Experts of a small language model.
Size: 10 layers, width 256, vocabulary 5156, 69.2M parameters.
Experts: 160 SwiGLU neurons an expert, a sigmoid router.
Below are experts of layer 5 (counted from 0) of a mixture-of-experts language model. Rows are named router (the router's row for the expert), gate (a neuron's input weights, with its number), up (a neuron's input weights, with its number) and show model dimensions 0-255. Each number is 50 + 15 x the weight over its row's rms, rounded and kept within 0 to 99.
After each expert's rows: a language model's description of what the expert responds to. This comes from a sample of Wikipedia text that the model never trained on.

# expert 40
router:48 38 25 46 33 51 64 45 33 46 82 72 42 66 46 16 57 55 54 27 26 36 47 38 56 76 36 35 34 51 21 40 48 55 41 39 58 70 75 78 72 74 39 24 33 42 44 37 57 55 59 54 48 69 41 25 35 56 35 09 46 39 70 62 26 57 34 22 54 61 34 54 36 56 65 68 81 44 60 60 73 50 34 52 46 35 68 52 46 70 40 76 49 49 59 37 72 61 57 44 70 71 37 43 61 71 46 47 51 38 73 65 51 33 63 24 41 48 65 58 64 46 71 52 38 47 58 38 54 40 69 50 59 48 33 47 42 31 48 49 23 78 52 46 55 21 58 39 34 51 18 42 65 49 53 60 71 68 37 70 54 55 60 33 37 65 59 56 45 46 65 79 52 55 46 41 40 46 42 31 46 36 50 17 54 45 50 24 72 58 40 45 69 39 41 60 40 73 64 63 46 73 49 72 46 51 72 80 41 58 31 83 89 44 57 43 37 28 54 70 54 70 57 49 45 37 59 80 43 68 49 65 37 60 40 36 54 76 49 39 56 61 33 10 61 49 35 71 55 64 41 65 45 41 35 42
gate0:99 41 31 22 62 42 60 70 42 57 66 55 42 52 57 44 81 51 64 47 69 39 61 29 47 32 34 40 47 46 82 42 48 48 23 38 20 54 35 57 20 55 39 51 24 43 45 51 47 34 49 50 56 69 34 47 36 65 44 47 96 34 48 50 91 52 37 51 47 52 42 43 24 37 62 43 46 47 63 58 48 32 54 49 52 23 59 64 69 43 50 49 65 57 05 58 14 84 34 53 49 32 45 53 79 51 44 49 52 23 50 52 46 46 34 72 50 47 40 71 56 57 20 59 11 26 65 50 46 62 33 48 40 50 44 51 65 65 62 48 45 61 51 45 59 45 53 49 25 50 60 46 49 63 51 58 32 53 49 61 35 50 47 17 50 50 56 93 51 75 40 53 54 51 90 38 33 51 49 56 49 61 49 53 42 50 71 51 31 58 57 54 64 72 60 43 43 37 55 71 42 51 81 59 49 50 47 52 60 77 58 85 58 59 49 40 65 39 34 83 53 51 49 34 45 62 68 52 43 49 50 51 50 50 68 36 54 60 49 61 09 63 30 56 63 37 26 46 65 57 35 61 55 59 47 40
up0:43 61 40 06 39 45 74 51 37 51 73 53 44 60 74 48 55 46 48 42 63 48 55 27 33 40 32 36 41 43 69 34 46 52 31 39 17 47 17 66 34 36 66 71 25 60 49 46 49 39 46 51 43 81 32 50 50 68 23 51 66 34 49 55 99 73 45 53 50 47 45 57 02 37 51 36 46 57 69 64 66 45 68 27 56 47 46 54 57 38 67 52 83 50 30 52 06 69 47 48 50 41 57 64 57 50 53 46 47 25 63 53 42 34 23 68 50 54 21 56 69 61 32 46 18 28 52 36 56 64 28 53 60 62 59 50 73 50 47 54 55 59 50 53 71 39 46 56 44 50 61 61 47 61 54 44 33 49 55 54 99 51 52 15 54 38 56 78 33 62 30 21 58 52 72 54 28 50 46 37 49 59 47 45 47 22 56 51 24 54 51 62 55 63 56 48 46 45 34 83 50 41 45 55 42 55 48 47 59 73 71 61 58 55 45 36 49 56 10 66 61 32 65 41 52 51 57 41 59 53 52 53 37 44 70 36 40 48 52 62 35 52 14 52 63 42 44 47 63 78 32 68 42 82 42 53
Description: Table cell separators. Pipe separators and semicolons in wiki tables, especially election results and football squad tables, such as Candidate | Votes.

# expert 57
router:39 42 35 69 31 59 52 48 02 42 73 56 47 96 51 49 33 47 50 44 21 33 50 28 58 28 46 48 45 71 55 36 42 50 48 25 46 35 58 59 59 27 33 40 62 43 48 78 60 42 57 62 27 58 44 30 41 52 58 24 62 54 71 39 63 46 57 27 34 43 37 19 43 53 45 71 75 37 66 45 51 60 49 46 37 49 63 58 32 39 43 34 75 36 46 69 56 76 53 30 63 75 44 56 47 46 55 17 29 49 57 55 36 41 74 39 68 29 63 55 63 51 81 51 48 59 42 45 59 19 49 47 44 43 30 45 58 57 40 51 30 55 66 55 67 20 72 51 52 44 36 74 59 40 54 46 64 63 30 59 42 48 48 21 40 54 50 52 53 31 75 68 54 74 27 34 45 58 84 48 35 47 49 32 38 46 48 39 71 55 24 59 81 57 41 65 24 67 48 68 65 63 46 42 51 20 59 57 38 46 38 70 47 61 57 63 60 30 33 43 44 66 53 59 50 31 60 82 48 70 33 42 53 66 51 23 58 46 50 17 62 53 37 11 68 45 30 64 78 59 43 42 67 47 18 63
gate0:99 63 40 42 53 53 55 48 49 61 41 32 47 49 56 46 44 48 91 43 53 46 51 47 79 49 37 52 59 53 39 32 51 22 53 52 54 43 67 51 43 51 52 82 52 48 41 64 56 63 29 51 83 03 58 50 40 60 52 58 78 04 60 56 50 55 55 52 60 52 19 31 25 50 47 60 21 47 64 86 75 12 51 36 77 58 67 49 29 52 50 44 42 52 48 65 64 50 42 47 50 75 49 64 50 54 30 38 46 43 94 48 62 64 41 49 50 40 57 41 50 36 57 81 56 59 39 45 41 55 33 42 52 53 50 45 30 71 43 56 53 48 25 41 59 62 39 69 51 54 48 51 54 50 53 48 53 51 56 56 74 17 46 51 83 61 28 47 63 91 50 35 85 61 65 46 46 52 52 44 51 59 63 61 40 72 15 88 43 50 50 78 75 51 46 49 32 24 49 59 42 49 65 41 52 49 45 30 43 61 52 69 49 44 57 49 65 72 50 20 76 52 30 58 51 41 49 81 47 41 54 46 56 79 50 59 29 75 52 36 38 42 46 53 49 78 56 52 51 35 66 50 54 45 33 52
up0:71 50 50 42 68 72 31 40 42 00 53 73 47 55 48 41 53 45 33 56 36 48 62 19 27 39 30 58 73 59 24 64 50 48 50 51 61 50 29 51 44 55 33 41 86 58 40 86 51 52 62 38 54 39 56 42 51 47 45 43 50 70 52 52 82 52 48 55 66 65 84 52 58 57 51 46 42 81 37 24 43 59 14 47 55 29 50 45 52 49 49 51 51 55 50 50 29 37 54 20 57 40 61 51 46 59 63 75 69 43 39 34 51 38 95 47 51 54 50 40 30 25 45 53 50 64 55 35 59 29 53 11 50 49 50 57 81 31 50 42 51 56 83 52 22 53 33 42 44 75 40 48 53 75 46 54 65 50 47 47 96 38 62 43 39 49 54 48 34 30 47 35 30 42 40 48 43 49 50 86 26 44 24 52 46 39 55 57 36 20 79 48 44 53 61 76 45 49 76 53 64 61 49 45 45 63 50 50 42 66 47 51 58 69 47 52 49 27 48 81 20 40 93 46 43 50 55 40 42 49 40 52 54 44 28 50 51 50 46 25 64 58 48 03 46 48 53 55 52 68 26 54 48 45 75 37
Description: Final vowel endings. Final vowel pieces ending foreign words, Latin species names and surnames, such as -o, -a, -e, -us, -idae in intricata.

# expert 10
router:47 45 23 36 23 46 57 49 15 44 62 58 12 62 41 10 28 80 38 64 40 55 58 50 59 40 49 41 67 76 45 53 59 50 52 39 46 64 69 70 67 53 41 55 33 42 22 54 67 37 65 39 45 48 64 28 39 44 23 43 58 24 60 48 59 31 39 33 32 54 55 39 36 38 70 83 78 09 48 41 49 38 54 46 46 28 98 42 50 39 23 53 62 35 47 37 39 65 40 44 77 50 67 40 69 43 38 52 53 37 57 68 41 26 82 20 42 50 73 50 59 43 56 58 36 54 34 36 56 30 44 48 47 39 65 54 42 36 46 18 29 66 58 68 77 09 33 37 33 39 43 81 58 23 51 32 49 74 83 54 70 57 53 36 44 45 81 38 51 53 58 51 55 53 62 48 49 53 59 57 69 39 57 31 42 57 46 40 71 42 32 46 48 38 67 60 38 60 63 53 47 47 48 74 52 62 37 39 31 60 16 56 78 55 74 53 55 25 57 54 49 60 61 39 30 34 51 64 51 58 70 60 32 46 37 42 61 52 45 47 56 52 25 36 44 31 39 57 54 60 30 49 59 34 41 57
gate0:99 53 69 62 35 51 50 49 24 63 69 43 39 69 54 71 74 69 21 77 51 51 36 52 43 71 51 54 48 51 52 56 67 54 47 53 45 48 57 54 28 55 77 35 54 28 34 31 50 55 76 50 47 42 99 51 49 57 60 50 39 53 40 55 57 42 48 51 63 52 53 50 50 23 50 61 70 46 41 50 64 90 64 35 23 56 50 80 59 62 54 72 71 35 58 36 55 40 59 51 48 53 66 37 50 43 47 44 50 47 48 58 46 54 48 47 64 47 53 48 58 61 58 86 55 60 47 63 57 82 54 42 48 46 65 67 39 45 47 60 20 74 63 28 48 53 43 46 60 60 81 81 76 52 51 62 36 46 30 38 76 29 73 42 48 47 72 33 44 59 11 60 51 48 50 52 44 46 81 60 26 66 54 65 49 37 56 30 29 45 41 60 50 58 41 50 43 44 72 70 54 50 31 38 60 43 23 13 43 33 47 57 44 51 42 61 52 43 83 50 42 33 50 32 71 45 51 58 42 62 64 56 37 33 46 74 50 76 50 75 45 54 48 45 70 83 56 47 49 77 42 72 52 32 49 53
up0:50 47 63 59 25 49 53 55 23 50 86 46 32 73 53 74 73 77 00 63 57 63 40 53 51 68 78 49 50 52 66 55 54 55 27 59 58 58 51 62 46 52 49 28 55 24 34 54 53 69 75 41 39 36 99 54 38 50 51 51 43 54 46 52 48 48 66 43 62 59 52 67 51 21 49 55 75 45 42 37 55 72 61 49 29 70 58 55 68 61 52 56 51 48 69 29 60 25 79 53 31 47 76 57 58 49 48 44 63 25 56 52 45 54 37 49 40 50 60 57 51 48 62 91 60 55 48 76 49 75 52 50 47 55 53 52 18 43 46 47 34 65 50 16 62 45 45 31 57 55 74 62 56 51 54 72 38 59 41 59 99 18 66 34 62 48 56 53 49 57 10 45 54 48 72 54 30 54 73 52 45 66 51 57 56 50 68 41 43 33 33 50 41 38 30 50 41 58 65 54 41 51 32 40 58 41 21 28 32 40 43 49 38 49 41 71 46 47 70 48 34 37 47 50 84 56 33 56 46 58 56 56 49 26 50 66 50 52 62 53 37 66 56 45 72 73 56 50 46 50 50 62 42 39 52 38
Description: Prepositions and connectives. Prepositions and clause-linking words after a noun or comma, mostly of, also for, with, when, during, such, among.

# expert 11
router:28 26 24 40 25 57 78 64 08 41 67 66 26 69 28 22 47 41 45 30 43 21 46 56 54 40 23 67 32 58 30 37 49 32 58 45 53 70 46 40 47 52 38 37 26 44 55 29 57 52 64 73 54 41 54 39 35 26 37 01 45 63 66 64 39 42 37 21 50 72 40 04 38 29 38 57 63 26 46 35 52 51 43 72 44 32 73 42 44 23 33 64 61 51 54 60 50 45 57 32 69 62 35 65 27 64 50 47 31 20 40 51 53 27 47 37 66 37 53 60 65 40 70 41 44 28 57 28 24 55 34 42 69 20 58 35 59 34 57 46 38 90 66 92 55 43 65 37 56 15 53 48 34 39 36 41 47 64 58 66 44 62 41 36 60 57 61 39 60 48 75 80 50 77 39 46 59 55 51 39 44 62 51 39 48 48 42 44 71 31 35 71 69 33 64 62 57 70 57 59 57 66 61 58 41 38 54 40 63 38 39 63 55 51 42 55 50 25 61 38 33 56 56 45 50 33 57 71 46 57 28 55 52 61 56 24 66 53 37 45 49 52 34 41 51 55 51 58 46 38 45 33 56 40 39 44
gate0:99 50 56 59 62 54 51 53 39 66 61 54 45 64 65 38 58 56 64 51 54 23 49 55 73 34 52 62 47 46 73 52 38 50 65 34 50 43 46 53 20 78 50 40 42 47 51 82 67 67 63 56 81 47 55 46 67 45 48 81 76 49 24 47 70 48 50 52 47 49 35 51 38 43 50 34 49 50 54 36 21 43 50 47 50 62 19 52 50 47 50 60 61 69 43 53 41 65 60 27 41 44 99 39 69 39 37 46 99 35 51 64 66 68 72 28 48 29 34 62 50 60 50 47 41 50 34 29 48 42 31 50 59 35 54 26 29 84 50 52 66 61 40 67 62 63 44 57 16 35 29 51 44 45 90 58 74 33 50 52 43 53 51 52 73 69 82 49 41 52 73 82 51 40 70 31 48 56 28 20 45 25 43 42 56 50 56 39 46 64 26 74 48 55 30 77 53 55 53 52 48 57 33 67 55 58 34 41 42 76 43 47 40 71 56 63 53 37 50 52 65 30 46 42 37 58 34 44 49 32 55 61 49 44 31 46 45 55 57 50 41 26 58 35 50 66 41 26 47 51 66 50 64 29 54 59
up0:60 68 64 57 51 55 56 45 37 57 45 67 49 56 37 33 69 48 56 47 58 46 60 58 58 55 48 69 61 36 58 58 31 45 40 50 49 73 51 46 13 70 48 40 23 46 64 71 94 61 59 51 85 65 84 63 57 49 71 76 80 37 34 46 53 53 48 50 45 54 58 52 46 44 54 39 35 44 63 29 29 53 51 26 44 71 27 48 49 55 36 54 56 66 44 72 59 54 55 39 55 53 88 43 58 59 63 42 87 51 49 60 74 63 43 38 56 45 44 65 42 61 59 44 58 41 38 48 51 54 02 62 71 35 59 36 52 60 47 42 67 61 49 57 70 31 43 27 15 31 15 48 27 39 87 45 69 22 49 53 99 56 32 50 66 48 69 57 36 34 64 87 59 48 78 50 59 54 25 24 46 51 22 49 59 47 57 45 34 53 41 61 45 55 37 79 49 55 54 46 48 67 47 70 45 59 33 40 39 69 50 50 42 66 52 60 53 44 83 71 50 36 51 30 48 56 27 50 31 35 54 56 81 49 30 31 43 77 68 44 49 39 51 38 52 52 46 29 46 61 63 63 64 41 50 61
Description: Subject pronouns and copulas. Subject pronouns and finite auxiliaries starting clauses in biographies and narrative, e.g. He was, she won, It was destroyed, is.

# expert 63
router:57 25 08 41 28 65 56 65 21 40 84 85 30 99 49 39 30 59 65 43 43 32 60 70 47 51 24 48 49 61 47 41 50 20 49 31 74 44 85 72 66 46 26 47 51 41 50 57 51 52 60 55 48 44 69 44 47 24 55 16 34 36 58 47 33 26 46 33 62 51 34 38 40 43 59 69 89 29 47 27 69 52 51 67 42 45 74 54 42 38 47 71 69 52 58 66 40 51 49 48 55 64 34 39 50 40 48 27 52 38 49 57 28 32 57 25 62 62 66 67 50 39 75 55 61 39 44 48 39 23 52 46 40 14 33 39 61 35 40 27 21 61 66 52 53 41 37 59 42 31 36 73 43 37 44 31 36 78 51 62 61 66 55 50 51 38 77 61 71 59 79 68 45 65 36 44 41 55 54 40 49 45 49 46 49 62 47 42 59 51 34 50 71 74 43 79 50 63 55 67 64 70 51 67 43 60 60 54 62 61 44 64 69 62 50 35 30 22 54 53 57 64 64 59 39 14 46 61 27 55 50 54 34 73 59 23 41 49 38 38 57 50 27 38 55 59 40 61 74 49 48 49 54 52 57 40
gate0:99 43 11 69 53 39 31 60 66 87 62 33 32 66 55 58 48 47 56 75 24 37 42 75 57 47 71 31 53 37 68 47 50 67 41 46 40 88 70 51 71 32 50 50 50 71 61 51 16 55 53 41 35 48 60 42 11 59 57 43 47 51 41 49 50 56 50 51 56 56 53 56 05 24 40 40 67 50 43 44 53 27 48 54 46 54 31 68 45 60 54 57 32 68 40 70 51 45 60 55 41 52 50 37 51 49 25 65 74 37 53 26 48 35 45 63 52 52 60 45 51 69 70 75 50 63 47 38 28 53 46 65 49 56 44 43 20 56 54 38 72 33 56 50 46 47 50 68 56 29 36 43 48 55 21 37 53 57 80 61 45 51 46 46 49 60 58 75 51 43 47 56 27 73 54 52 58 48 27 54 58 83 48 20 32 48 41 17 40 54 26 67 65 51 49 52 51 57 45 86 44 51 45 42 63 52 13 66 40 31 62 62 68 50 59 41 49 44 42 51 49 42 45 48 79 52 39 38 55 42 80 48 34 39 54 57 50 49 52 40 36 51 54 37 22 68 44 38 38 40 57 23 50 56 83 56
up0:50 61 00 59 38 31 31 76 60 86 60 50 27 58 57 70 51 44 71 82 49 29 43 46 63 39 64 27 32 46 73 42 47 68 50 53 47 71 55 60 73 47 40 47 53 65 70 44 40 45 53 47 44 44 79 29 08 49 42 49 32 61 48 46 48 51 49 52 47 53 52 33 01 40 45 53 59 46 52 48 47 31 42 65 50 76 47 71 52 48 66 46 39 69 49 67 52 50 71 58 53 49 49 40 49 59 31 57 64 33 55 11 44 63 40 52 68 48 62 48 45 61 54 87 54 63 69 41 22 56 35 57 51 54 52 46 17 40 65 44 70 45 90 57 46 50 29 78 47 44 35 37 46 48 29 42 43 52 66 66 99 51 46 52 50 63 51 61 64 54 31 48 19 53 37 75 54 20 42 57 52 56 44 27 13 48 46 32 29 52 44 71 55 50 41 38 64 56 56 78 49 50 58 37 66 62 23 66 48 34 63 93 64 55 48 54 48 50 25 46 39 45 23 48 61 63 45 41 71 45 76 65 41 36 50 51 50 52 54 49 50 52 44 38 29 48 32 61 52 44 40 30 53 55 70 41
Description: Name and place suffixes. Final pieces of surnames and place names in lists and tables, such as -burg, -shire, -ington, -ton, -en in Aberdeen.

# expert 60
router:50 30 18 49 00 55 41 62 19 33 53 63 42 67 62 17 35 65 37 49 22 32 64 38 60 51 49 54 66 60 52 33 56 31 57 48 77 49 46 77 65 66 39 44 61 32 32 34 64 28 54 58 34 25 70 21 48 55 42 26 54 32 60 53 42 52 46 29 47 39 33 16 34 43 68 74 65 21 68 41 60 56 39 86 48 44 58 50 58 66 42 54 66 33 70 48 53 70 48 41 57 50 55 38 48 42 67 46 68 33 51 51 63 40 72 35 56 61 61 58 67 33 64 59 33 60 66 46 56 36 56 54 46 42 48 30 44 42 46 33 33 96 54 72 67 31 47 35 45 22 39 55 64 31 28 20 52 80 53 69 54 66 59 33 27 63 63 52 53 44 58 67 50 73 48 42 52 47 61 37 69 56 75 34 70 46 38 21 59 64 33 47 56 63 42 72 50 64 49 45 30 71 49 59 43 48 68 73 50 27 31 65 75 68 55 51 41 34 53 39 37 67 57 34 56 54 44 65 59 58 43 65 33 59 36 58 40 64 44 33 63 58 27 46 34 37 37 79 58 59 46 47 68 32 44 57
gate0:99 53 94 73 47 48 52 47 45 64 46 31 52 52 48 32 07 03 54 57 55 43 51 45 59 33 57 50 55 53 57 56 17 66 58 66 56 37 42 59 61 26 52 48 53 90 55 61 40 68 52 55 48 47 69 55 55 50 61 46 73 81 56 47 50 65 51 47 55 50 49 54 36 49 53 31 48 44 64 43 56 75 35 80 45 41 39 46 38 38 37 51 78 67 55 62 60 56 34 54 64 47 35 31 18 63 59 59 57 51 56 60 46 44 17 49 55 83 56 37 66 50 55 64 60 54 30 42 65 63 42 74 46 41 50 25 42 50 49 42 52 56 49 34 56 20 58 61 63 29 53 56 27 53 57 38 54 59 53 51 44 48 51 50 52 55 46 43 61 56 90 44 38 22 53 73 62 50 39 39 46 61 47 53 55 59 48 86 70 54 44 38 55 61 42 67 57 56 52 50 48 55 50 66 51 59 56 37 47 46 44 40 53 35 62 38 50 40 54 37 39 50 91 47 93 30 53 62 39 46 39 47 48 24 25 43 68 49 38 51 54 52 62 64 84 53 41 27 43 64 64 49 51 78 71 44
up0:74 47 99 52 15 42 48 47 54 62 49 25 43 50 47 46 30 36 45 45 50 54 54 48 51 52 63 51 65 46 56 61 17 71 46 63 61 28 31 55 60 23 49 48 68 77 55 48 38 52 50 62 34 24 57 44 53 46 67 59 49 50 67 54 59 42 55 71 49 49 42 58 48 49 49 35 44 39 61 50 52 80 45 69 43 50 37 38 37 50 50 56 79 71 59 47 67 52 30 56 64 52 23 35 27 35 58 52 51 49 50 73 41 34 25 62 59 74 51 20 60 50 53 71 51 57 38 20 67 66 46 99 62 48 57 24 22 41 46 32 37 73 45 20 66 21 47 56 60 19 49 60 21 54 52 41 59 64 68 59 62 48 68 47 57 50 75 38 59 50 83 23 26 38 74 66 56 66 45 45 50 51 70 45 52 47 40 54 70 49 49 35 60 74 42 69 53 77 40 29 50 45 53 57 51 89 54 39 44 42 41 38 39 36 52 35 37 41 50 23 43 51 88 46 67 39 45 57 43 50 44 52 58 46 00 44 51 52 39 53 66 50 69 54 74 62 20 51 40 48 54 43 50 68 50 49
Description: Separators between list fields. Mid-row table pipes, hyphens, commas, colons and linking words like with, alongside, featuring, including, separating entries in tables and lists.

# expert 32
router:54 44 26 40 24 46 69 69 30 38 71 76 48 73 41 17 50 67 35 33 27 41 57 43 70 73 33 42 39 44 19 57 39 37 37 38 41 64 78 83 64 60 41 38 39 37 33 56 50 60 56 57 39 57 41 32 41 56 33 33 47 36 68 45 33 47 55 27 59 40 13 41 28 40 63 75 75 50 61 39 62 36 41 69 54 38 77 49 56 67 19 79 40 40 50 33 57 62 70 46 87 66 30 42 29 63 65 55 40 46 52 47 68 32 62 37 60 52 26 35 81 55 68 60 41 54 42 37 60 34 65 43 73 44 44 56 53 28 53 37 34 79 57 53 74 18 44 36 30 39 18 51 62 48 34 37 61 60 37 76 71 66 60 30 39 72 64 63 61 55 80 74 54 61 42 44 43 52 59 44 46 45 64 19 61 36 54 37 78 63 20 43 71 53 32 57 60 74 49 62 69 54 56 73 45 48 62 45 64 44 24 56 72 59 44 55 48 34 64 63 48 56 45 40 46 57 56 79 50 54 45 53 47 48 59 47 31 44 55 29 43 43 42 32 56 53 42 67 47 65 45 49 80 52 23 57
gate0:83 53 56 47 51 30 67 56 39 55 57 67 51 42 45 41 52 60 33 39 50 30 54 38 46 52 30 34 51 43 38 50 24 58 66 62 65 52 84 43 72 58 79 67 67 80 44 44 59 53 36 49 39 34 57 50 47 29 35 49 42 30 27 38 50 51 56 67 87 51 52 51 43 51 48 47 43 38 49 56 52 62 63 32 47 54 48 53 36 27 62 52 34 43 64 50 72 23 38 21 40 50 59 57 23 57 16 51 59 30 52 05 51 86 49 52 83 78 43 53 46 34 13 84 50 58 79 45 36 53 43 50 42 48 24 66 72 74 62 43 50 49 53 58 31 13 49 44 70 63 47 59 67 28 69 59 55 38 53 54 53 50 71 39 77 99 70 36 47 56 63 54 47 57 51 28 64 28 39 21 69 58 57 59 40 56 34 32 47 31 54 46 43 68 46 48 48 30 63 53 58 28 69 50 31 30 49 48 57 48 68 37 80 58 53 46 92 44 64 32 58 29 40 33 61 45 42 53 54 51 76 37 34 45 49 49 19 59 39 67 51 65 66 51 50 56 59 31 71 54 53 71 66 51 47 41
up0:43 51 50 45 45 51 57 73 50 46 54 71 51 45 49 37 75 61 19 51 54 43 49 48 44 53 44 39 52 42 28 48 27 54 57 68 54 62 92 41 62 44 78 62 68 62 46 53 65 48 31 48 10 43 59 52 54 41 33 47 42 34 20 40 50 50 60 44 75 53 52 50 45 63 54 55 48 47 60 49 57 76 54 29 50 43 49 49 36 32 55 48 45 42 75 50 60 46 56 40 44 51 62 47 23 57 32 58 57 37 51 19 53 71 51 50 83 67 29 54 40 38 40 70 49 65 72 41 35 47 39 48 47 55 20 74 73 54 55 52 46 46 50 68 33 23 56 39 83 56 37 79 81 38 66 46 46 38 48 63 95 43 81 45 63 99 93 19 43 60 64 70 53 54 52 16 68 45 44 39 69 66 56 50 43 56 42 35 49 46 54 37 42 68 45 35 39 39 58 45 67 36 77 50 27 19 50 51 52 39 64 29 77 52 54 44 86 32 74 33 57 33 44 38 72 51 34 54 59 59 69 43 21 42 49 38 25 58 38 61 49 51 59 62 46 52 61 26 74 50 62 57 70 48 48 49
Description: Table cell pipes. Pipe separators between table cells, plus semicolons, dashes and math signs (+, −, =, ·) in scores and statistics rows.

# expert 61
router:65 33 53 64 27 56 62 45 14 33 37 71 36 66 40 34 25 79 63 52 20 76 47 73 54 52 32 41 60 66 14 37 42 35 63 27 75 64 71 71 43 45 47 24 33 74 57 37 52 67 60 55 37 52 63 45 39 54 32 36 41 33 37 55 56 46 63 11 53 62 36 46 23 67 70 63 64 16 56 60 71 51 58 50 50 37 31 64 53 39 45 64 45 42 48 38 59 48 46 45 43 64 34 62 46 84 57 38 60 08 45 59 58 42 79 20 59 59 48 40 69 12 55 74 50 34 57 46 53 39 62 20 62 29 56 45 80 32 61 51 36 73 67 67 45 25 51 34 24 24 20 53 67 24 60 54 59 56 49 68 46 53 41 35 44 58 70 37 46 49 63 81 52 66 59 56 52 48 57 39 50 35 62 50 53 55 52 36 76 60 43 49 68 51 42 80 48 54 58 70 39 59 61 40 44 41 43 56 49 58 53 82 73 58 39 52 28 37 67 61 52 63 70 55 59 38 42 33 43 69 50 53 44 57 32 75 42 66 45 38 55 39 36 35 57 37 44 79 44 58 39 52 81 40 49 40
gate0:91 49 35 52 50 57 50 42 53 58 38 60 43 50 45 61 64 55 49 52 40 53 46 32 62 42 44 50 00 50 34 47 45 49 08 58 71 38 48 19 68 56 54 46 07 52 52 45 56 48 38 55 50 41 71 49 52 46 45 55 62 54 54 38 38 46 69 60 43 52 72 51 35 51 60 46 49 45 31 49 51 27 50 49 99 63 39 64 68 39 23 58 39 64 67 62 33 69 55 44 46 26 51 61 20 29 92 57 46 40 49 59 57 68 51 28 86 53 46 56 60 57 45 61 59 52 35 57 73 23 56 31 49 74 48 59 66 50 28 83 59 38 56 36 41 53 45 56 56 42 59 49 42 48 45 60 65 64 45 65 63 59 27 00 47 48 53 48 48 53 57 50 18 47 12 54 56 46 45 47 41 34 50 56 49 10 39 44 43 23 52 65 52 32 56 26 45 30 35 71 53 48 49 42 50 51 59 51 38 54 50 49 88 54 41 32 04 39 53 38 27 61 34 69 39 45 49 35 38 65 64 30 38 51 60 45 70 52 53 65 70 60 44 29 15 46 29 51 57 58 30 59 46 36 36 35
up0:50 41 41 62 39 50 53 62 52 56 49 56 44 45 60 78 68 52 61 52 37 61 54 27 88 52 50 50 13 56 55 79 48 28 40 62 50 42 37 30 49 48 67 63 31 50 47 56 65 50 51 49 51 49 46 29 15 55 52 76 72 58 50 50 48 51 54 43 50 69 64 56 46 52 73 48 53 51 58 28 69 42 47 48 91 86 30 38 91 48 45 50 43 68 63 57 49 74 67 33 55 24 43 58 27 17 70 48 72 27 60 52 57 59 48 46 70 52 38 77 68 80 48 52 48 53 48 56 68 44 54 16 09 56 49 50 57 56 31 65 54 45 51 22 38 74 48 62 51 40 73 48 55 50 42 49 62 63 53 54 99 55 47 44 38 50 64 34 32 50 66 51 31 33 33 46 51 50 47 47 44 41 71 58 23 26 48 48 42 40 40 49 72 47 33 34 38 22 43 75 39 68 58 58 66 50 56 57 49 44 57 43 65 42 47 30 15 13 55 48 31 50 39 66 58 45 31 35 54 49 52 33 51 71 49 83 59 52 44 54 77 51 42 36 25 54 22 52 43 64 29 49 50 42 31 36
Description: Role and office stems. Stems of words about leadership, offices and organizations, such as offic(es), lead, main, rul(er), messeng(ers), organ(izations), administ.

# expert 9
router:54 27 36 48 20 54 58 74 42 46 70 65 17 99 40 12 43 56 28 54 39 21 60 51 64 60 24 57 45 64 44 39 60 33 55 49 68 37 58 53 64 45 35 51 31 44 11 34 46 43 84 69 57 44 55 48 55 26 32 44 56 41 54 62 38 30 51 08 59 67 39 49 48 50 62 76 40 39 78 37 64 42 57 60 36 34 53 73 40 38 45 59 61 18 40 66 57 64 59 36 69 60 53 50 45 50 37 25 59 37 57 76 60 31 65 34 52 73 52 49 85 39 59 49 40 56 59 19 13 35 67 49 50 41 73 37 61 48 68 60 14 74 40 74 64 44 51 35 40 28 27 57 52 46 39 32 61 59 38 50 45 39 49 21 39 49 74 56 52 39 48 90 41 65 56 30 46 45 63 20 36 57 71 34 51 40 42 38 56 59 41 50 64 59 55 47 56 79 31 55 53 43 20 43 50 55 49 77 52 50 43 60 47 58 57 66 50 47 51 73 56 53 47 27 56 52 52 72 49 58 50 55 36 72 47 45 46 53 52 30 64 50 34 29 63 53 41 70 32 49 44 37 50 55 32 56
gate0:99 36 74 55 84 56 60 19 09 49 68 41 58 90 53 58 61 50 34 55 43 36 51 82 70 53 64 40 52 52 51 62 84 40 43 58 49 44 24 52 74 36 71 61 39 48 48 52 52 48 42 68 48 49 49 73 70 49 47 35 50 56 46 19 23 46 66 48 37 61 58 81 48 74 35 67 63 50 43 45 45 51 38 57 50 55 37 51 12 34 51 56 46 51 31 18 47 56 27 59 44 51 54 50 47 26 56 49 51 49 49 17 29 56 51 54 08 62 50 51 53 59 63 49 13 24 25 47 78 67 50 56 53 36 35 35 58 57 47 47 65 50 60 83 50 48 53 66 13 55 30 68 60 57 52 48 29 52 34 39 67 58 72 51 38 49 49 53 33 57 39 53 33 50 49 39 09 55 63 39 86 32 39 51 47 40 43 47 50 48 62 61 76 53 51 51 42 44 24 46 72 36 53 45 45 54 45 46 63 52 35 46 49 66 52 76 56 41 53 66 53 50 55 19 51 50 35 34 34 51 40 54 59 47 45 60 43 49 46 68 64 56 47 37 35 63 55 31 45 70 62 49 43 56 73 35
up0:48 49 60 57 40 47 34 21 46 47 41 67 66 46 32 59 48 52 56 51 70 54 50 51 50 03 46 55 41 39 31 59 78 90 45 46 54 45 28 25 87 35 50 54 34 35 52 67 55 72 43 43 71 65 55 57 63 67 53 52 50 72 65 35 54 66 59 51 72 32 53 68 80 43 55 58 82 43 38 48 57 49 57 36 76 88 53 45 29 48 27 42 81 61 30 55 53 48 39 48 31 40 44 41 31 48 51 49 41 51 22 43 46 50 48 56 55 36 38 47 47 48 55 66 57 56 26 52 45 47 50 31 43 84 22 49 38 48 48 38 50 30 44 44 52 40 51 28 49 76 54 32 47 72 68 49 36 68 55 58 99 45 42 60 51 29 57 52 57 68 59 60 44 53 64 23 50 50 67 49 48 58 35 60 40 39 54 49 42 56 62 62 45 63 42 65 28 43 61 37 49 53 48 50 72 49 51 50 46 47 50 54 50 37 56 65 78 30 40 29 44 51 33 54 44 38 76 48 72 99 50 64 38 67 66 45 18 39 47 58 17 19 67 37 37 28 49 39 46 62 30 50 64 59 44 30
Description: Verb endings, past participles. Verb endings and whole verbs in narrative sentences, usually after was, he or to, such as -ed, -ing, played, used, released.